Experts of a small language model.
Experts: 32 SwiGLU neurons an expert, 8 picks a token.
Training: a variant of SOAP for the experts, 769M tokens, 16188 steps.
Below are experts of layer 3 (counted from 0) of a mixture-of-experts language model. Rows are named router (the router's row for the expert), gate (a neuron's input weights, with its number), up (a neuron's input weights, with its number) and show model dimensions 0-191. Each number is 128 + 24 x the weight over its row's rms, rounded and kept within 0 to 255. Numbers have three digits each.
After each expert's rows: "gets" lists some tokens that make up at least twice as much of what it gets as of all text. This comes from a sample of Wikipedia text that the model never trained on. Tokens count by the router's weight.

# expert 76
router:171070122072107102125115149166155124128138143126121143122140110136116107152147105135097155124112129171127148141154124113140107168170119143146124103115126094146129145134135149147124149110098147078117132142146104103126160106121115151177129176169142122118139129123141149131120118147140119126134166124109139141152125093141167153179121092108103161140092151173089165096082126147141170135118117167126195129131123161141169137140129141122119136133167132145069117133125111133141145114129095166081156105175077145120122160117169137119122114102098121102112152127107100114156179140135098116
gate0:151151097082131098156173120124162116133139133140131153121134119141083145129144129124093146129138127153131136082113149091096112132144097129123091130113134161135166104149130124105144119099139120098125106133123108080103135124113105098124161167171166144110163110095129126131102136133125090125168179148119106117107140124110137132109174114158098152118130116156135129087126187111122117142120183132128118088122101153109146160097126145102134135164178167147129110145182151131106142119166102104073163107155153123113159109149171113104149113122119141114180142112114103105124130166154172084
up0:142164127102147107156112097123139106085163156120118144166088122097103116148124138132123116134107119143132145142135081113103156085079170131127130121109123142116104119106157101134125164160123099113146126156104099129175132171085118129154108094121130094109136113147131123130176134110115084162145161144159095134129114108095134141113135133132139093132122179156097086069127148106089147139083127141121096081135127141148154098111125123140092089144082136123134140099098126140140147093115155109170113121173114120123121112111078124137099111172091122125110136133112120060137113104150112155
gets: " in", " on", " by", " at", " from", " with"

# expert 122
router:136117141120122157177107108147111097139146156129123180080110099081126112140118157127120161136087114126173083119128084138120112107122148146127082058099103098140110130131093101137132120170124125122112119125129101156108162091091149162116122165140142117115130095110144115116123135123147137132183158128120147137106128113068087110132122162129081137119106173147123175080130132151138109131117121144150147097118129134126140177203096156137114129124137094135125070127103163077111124098140130152107146117126140119115114139139164144121150124151127135104159127115172145116133142152152114119
gate0:132147161104115123174121147113112138142150117169137093144141114148178143167129141127103115152157198166148098112135136140128129098115095111143090116152128126136098148116111130173106131143143137105108142155128120099126107100095165127149123138135156146148105106137101079088098125138150115149143070138134156143122154094100120134147146134116159128119127161153112137142121168158129084107128119164092120082145120105124085159108129123143148107092137141096157148125070140122092143137171119201137133115114143153122125108178114083142158074136115153124137129163131131126114072137116150125
up0:098134092119164127135113134126110108080093125139128117139128126110150166124143120145121138099074130093117143153123149138077160156135150178139154125142126095128163100173050137126161127112101089126159167142116130134083178143133102131171116121139134161135136091138160138150152095119119156142112164106126120136164120153106163142133128161107138096133144102115156119114144092113118127105109117118156141149179148152158135140140120160146109151159104155132079126139147102128091122134125108133145092050143121128149102136091110136147124116137164112110104084142115119109128165130150079150
gets: " a", " an", " his", " A", " one", " this"

# expert 153
router:105128156135148143146109110185135097127148173131122162086143102104125121153115110123143110123114111125148099131080089099098096136089119110127114130117105079139113142103084129134127112176108120140116131100170132174131154096090125128121147183147103125113149136124144107101135144154133128095157151142102131151094108142117108138125135136149057124095095146115104161121120116093120096104128095125140144126114133114130124185191093148158121124101139077131109092108126122119134155092125132164135161157138159142121055149093120159143158162140115148112156140121127119138131101170156117132
gate0:114134153141114117105121135159110093139139139106168148127146156125121112117150133105157144109127145113118088104120129084099085154125117128131120135152113165109104111134117111137141096142070135157155144118137117084107163102149146143139103120111145104119141100130129159108164098059170080103100122111122150146100031130124111142080179140158136137092074105105127130146083097113141108130150163106165129176115102103135148130062151111111093125069136134148147144130080131152128149138122151109122123125140126147104134152114124155137132156138127145121132145133122123100106106143111143148
up0:152158092122104096116088114150131152125163155143131094129125155119091145118124075153127158148121109139125110115141158124144126118122159137117146146130132115137112101124127125066106111099159173132120124115122110127135139131171125111092132129163097157116114131116101149089181145136133155163131150173145104107129134155187134179181123138092168110122181098141145103122153147103144122134135123136136149146134135153098090112123101170111188150150121164148130119196151153139146134118111107136138097150140104131123164133133098133134123122141160104154094136127090136094162153081174167119
gets: " a", " an", " one", " A", " An", "A"

# expert 157
router:113114119136109085100118120149120140153160120140153154076098138106141131106134194165076109126137119109091134129129139115126145091145166146147079146147122122125124156120123114160159081154102131130097149112129101153095111182098105153127089122123085122117136133090128115115087118116142118100132125150147120112109129084092175132138117108126129121113135155128119170147079143136113108151134106145160166112131119118155113092124162142162131095163114117140112113105125148097126136124149072168121179103132120114119141141161164193110116120164106169080137109132133113144172137156130098143
gate0:165197130172107112149082123118099112144163115129138094180135113116147109108136118135113147094148112109137139081137155085130168156087097117075120148117115098095145139138116082145136129152126102108117105143100101112131194118173146171135119120160100103152142158127099113131152164114103145166090131162118147104142193116163104160120141118141128161126141143110167149126114120118093161150140122176118143122143119128158128103066101107139151142149134116110141133141152143160158131130108123154141117090157122114142102118152103136107147097135113089117108120125140114141132107152153151132
up0:138145132160119124119139143146141122139100125111154129142130130108117122139114120065154170118118061088127119121109086139099152116131109123144108132136112101123116119141157130151125130151145141137131127138111149098144094128118100101131187147144122143170143169148133127119115136137078169158108169132125125118117160180143094136068176139138114141124092146107145128147087099112085085113123139104140106170100108156154132136099144112104133164118123069114141204147141077128112158139135118126134122138131156128156155114142081068112135090139149166129115079155139135122136120105129115158
gets: "V", "D", "L", "C", "F", "P"

# expert 220
router:124136150129084100115142111146127132136155096110104138102126086135122082129064117109082109134078150124118078134133089065113091166157109130136136135085148088148112128096155135124115114132122109104098156142125113133094129173105153112086109128116131076121114137121133106103106172124147128110086182131168122120152126126142134146156082157137126121124085128184171130129109118130135127157156098103148113125132090126116094141173129099144144135134123098109132159106137135102121154136139137185092148101123105102119096126154162139124174125108103117122138135141128130116073124143089147125
gate0:132137161096154176112159103121137102111142137122104138100130103121115140114134100124127136100142151117149126162157144160098141164112136087095145061132085084133130115153136130087160157112140140090107140130112139128158113113139128120128093155121152136118159138117085132122119102125141090179110177121153127144123119119103183136152087110107098102123147119131091093110135113098102091139162130122068119151144151147124098115162203128151129132150132101139139109097106123162115122132159105157165145149150094167132120117140123183133122168124097148161114151121102083119103134156132112107
up0:119185167140131110165115134140161122114174157166161146125161132136109124125137138135132166090113107098111113154125078135183084084154143141136096117101138112141141098129138106146097142137146108106146103118117067148130094117107113095135096131136117157138154092130083162150160114142128109118129107109142118120135160068109112113094149121111142111141162085131138114093120172130078152108084152120135108124148083179136135123115151140132151146123145148084110149155195153165124114126145150128120106090153124127117124122101137096125107105148119108080128160126141118114132111149132169145
gets: ":", " |", ",", " –", " -", "),"

# expert 239
router:111134146131082090112144106134154117127152123122139145107136083138126092159076124120080123141105136137133088168146125109123110145108128130116099147091121101143089100106150136128152080131110113085091132120146097128136121174069152085103110121127134112115139123121146112083136189140155113098095178133189139124128118118115113140147096151137116117095067111183149126104108131136158133126125096097140125128118081121154096141174118113159136116141112142092143123122136180119138140132113122157143132139128129097114097117155117152081144102104134106109128122140101102083094107175107154124
gate0:147112113180150124127078096109169163121156132113118127165118135126173091120133134105110120129170069151128126095160102133156089116157079116147141105133107084094116113148161151168121121145127138130122112135114121144140094141126153116074113187139110126159112143121171085136147123105144126170141136106151187107075098106135131145152132153137168145106141145112134122140124157119109137137127088105069097106071121096113131089118149105128147140121132153102143100115114099114146126091118137143119133165094158134135183143095106113130139153158097133131130093116149134141122130112103119111
up0:122180114077168137143112152134112112151108140132163135115133132125098201097143128143129110137127132122100151140103168162143122127102159132111138135134143151123146176158095082124152116122133126160137161120122144097113124133133139096145148069081171151128113149123101131155103137166083119138139099119099111106168177136082150110114151099107121139119100110133108138154123115127140160091129178130167168157162132163152166176143109143097102105130162128139126155144156152126117146134110132079120098104167136112135089129180142144138103108102112113128119176091142130110118123140119118129
gets: ":", " |", ")", ";", " –", "):"

# expert 218
router:121125146114097138137160122134143120147131127128086143130141103137130097144074113090046142131084130124145091143169107111099101135157128131122103113089105078143128108092130146120138110132117144101085147161145118129141159153112149106123114097138137088118131116121150125113112168109173096091108141131195103121129112131120121132142099139150116109109079114208129146110098138113121114159111134092118132107128105118125079150146123090150139135163099160100110121113128166148132170140105125169134151106137110108123118116168108163093126098097135095097135123145095126102107089134121171138
gate0:110120203142132132101097158129097140129150122155129116169157115105129109108175135121120140123172124104150120072122095132123153113113099127130171159089137114106149103108135114151160132139077080121124124140121161158163154156138145084115102155128145124118129152145132103141147123135151108102116145099137119115113136135150134180133103107140126135121149144140134115105151097142122122158146124172106104140065185138166128125152143118175121131105132079158154147096131121134123146095145119152081151108102151126121101150097105116125115097166192147141112090151131115150117083083103136145
up0:138165083088086068120116139099142142094134107139108106146140123081111126131128108153166066166143114177120148168072140114162143127136148147100156143112081125141162163117119161110132136111183131159112112156104101131153130104165096132117104087187149129136091170146123178120114118134145135106129137159096167113122176143107142153132138108132131131158133136118155113146115113131106158134102115138165159148135086185135152135117142134123119163137155144131111089137109132141145122161093138124093150114131140104154083133115123111123118151104109124128124146116152159107150122153136162123
gets: ":", " –", ",", " (", " |", ")"

# expert 64
router:127121098104164078123127117166134161120141190146119131134133156097121096161135113170125108150106127145114119114129130125124135112130118139108146069122125105139158133078128087119124133139116117074097146120137134146119179105088113150157152139199140137119175110134141133144125104144133113139109185129108133112159121104124135139120113111096069172136086110170123181097119115119126148144114129109140137126099120167153099114132095153126163139145103114128076150119111111066129150142185127137155130081155100142114142170106156137105127122127093114103119150113110133101133095123097114127
gate0:154141078108177115121125146140143131138167070188145112132130111150134134111120176131094099116149144096098111135140069124127158132150109139140175112115119123166147167072088148149081145157127113148131098132142123124106117103134113153134125111140131109160187107125099112176108112104102134151137074162151097105122151119127144141126125137104146130176129091160148141120153132133148155134115163129131134077111119166144138131130129136147118113148131142102162128110149083067109148105102112158113143082131151138107145152133125141170122103145150072123156137105120131129134093102117119146
up0:159109123163101135105110123148152083134142124130125159160119127146115153145138126074146152126125155127144106124115121138129071105108111144108075125140131156128081145145121183120152127148099132163139140125135118145104111082169100101120137129124082171130130119168090103129130146178150115122094112151153157118120093179108113108125146149122113144109130113115154077102092145139110119127179158145158092075083146153128154110114156144115107096114165132104143112133143154123099149149082104103099134179129097144127128141091159156102091119096084122140133144104107099140135097116117126119
gets: " in", " In", "In", " on", " after", " to"

# expert 236
router:153118097083149108146139134132176130124153129135159148109129104128120118123139159151108097109128170145105151143144131066109127168086121133103105111136133103149114088152142114141129127201086133119072148100142120121081127127124119120149064139162172146111174146087110078128108165093175125119109123132102080113110116097136149124098091120109136126145131106122159175088122129150146152125090093082137144097155130152108134142119141133151201097114127138150156119125137145125115143101137145144100141135141152090104101127138152109125112117139081136123131114156162116134125127141116133114
gate0:145172120080135143129161150133126112101155152118151153107155160132168118145125111098103152099122130198115080150153154101107141127142115115128091121102122141117166134144110105123080125120084134156135112133166122115126122089124130129155118103169161176149143175107136118156156138113101168078113115135163142140093140101131126124051142126142110126145129155097131064098128105161143117128138114119134142107095158165110103175128131114134200144150144169114121113139136114149104117134156125119098116126103138155109117103140119117110118136124123123112070101141150139172142118130132164144
up0:111139114128121135124106105097125149132165143113156158129172124153127113116115148138092162105171134146128110136131136124110113092139106114160079162122151113138146146154089122127114128123091180138115115110162147102128063116131131119143086154152112142161079171139120123107153130121093125096099132142171152128085166062111143152064132149156174117123117137117120084129116105148163122129119129110132130151149143168102092137131117113158185114127150155108166167129085145131119142116154137110125111179099107185099115129120129121126150119157110138123106103112148110112134129072126152147
gets: "er", "or", "man", "ist", "ers", "ier"

# expert 120
router:138140141119125091150113108150203123147138154158161155134120096163079087100131123118123113164150133141157128111107107120115123140100149145137142137103130078162107149131118141112107105140083134135099120089122160096143168120078147107105094163126123122112147098100113132116135173114127109139124150125148111131131120057098143131120100165145106120117119139132130156133095152113121137144108128162165115099152131129147114126184139070140139118091065122127128157104121134122132133127156051108162123138154099114115093106106140117083097135136101154119169131105139116110110154108091131098
gate0:151107151149095127119087131137144115130111161120119143120137103128125088138141128130106074115117123118143135119099125141141142172128139170135119133114110128153106138104146118084124102142135128131109149064120148101107091129122165104130121135096111149155175158109143151135198148151126156155153159117107187169164120100130135160128139090147085119194144121096119144095176134140140152157139124138111099137111149149163115132118131151096137177119158137140077144100107139145138119152140089153106113148136164137155111120136124204086121180163118150122118125159103140145114154129134128125
up0:140137157170125109114109129122147126116145126133149139126145117143118114134144116117089130132121143149116129095129111145126148142132153124118121137116163132178111105089147141099111126152124110101118132062140107137149151088098138142118095175102081113167143112121131128108193145156154143121124136109088159165145112119112139122121114109134088122165133132081131104123179091103101151166146077109141122149095162145132137118147119119146119156131162118168089173125093131156173141144127119108114105166114174118135108135115170179092107145145110142129116125166057133153088152139185105117
gets: "'s", " North", " South", " West", " East", " National"

# expert 91
router:137105112103133060134151158141125164120143169115096156135135128073097096150122105094118104135114132152169161136117096118111116112134136116114127089142127127151124153085136132151140128160088085123118121111123123125127179115119099131126125164158151133116160079113130110160127129165153097129104192151113106118167116084082157127113108105144122115126063136178142144080122111121134111133102083134136134134103147135102166129143155078127144136171114129111103115113091113129123163102131101135124146099160073105121163168111133143135170113113122115096128147123148155128136126109087122111
gate0:094108153124108136126134131152152123110139122124146105134139093150177120053143074122120162135128150118163124129150128112135138131179109135131135128150157124127183144108089119137155127107104093122118122078121155108109119128143106144149128155086146090120153115122159132126108111101145119144132111096124136112132081107105174119105120128084129101139121115095180132144110157175114121084117130141123144139148142130136135140080150067168160144149130123144088133116112107146088069103099122117124110087144152155146118137102143136141153117100104097102163171134109156156155142061133141111
up0:112120133112104114130125124138152100123130123135102120136136081119146046124133102122105176153164132155139139117127129128093148105151107146128120107111138144111154123112102143121158111120118146109138120115074147073132155115088125074128102150106103079143174092131113120112121153132124148142087128098126083114119125084071158142083146119130133124188123122133134110130122153170109104141104128153129104120145136164154150132139133074117137121191156089144128123087095089131117137111120110093133106128171136148150121100142125149127171144118121082096132135119123147093130148096082177130
gets: " in", " for", " In", " on", "In", " On"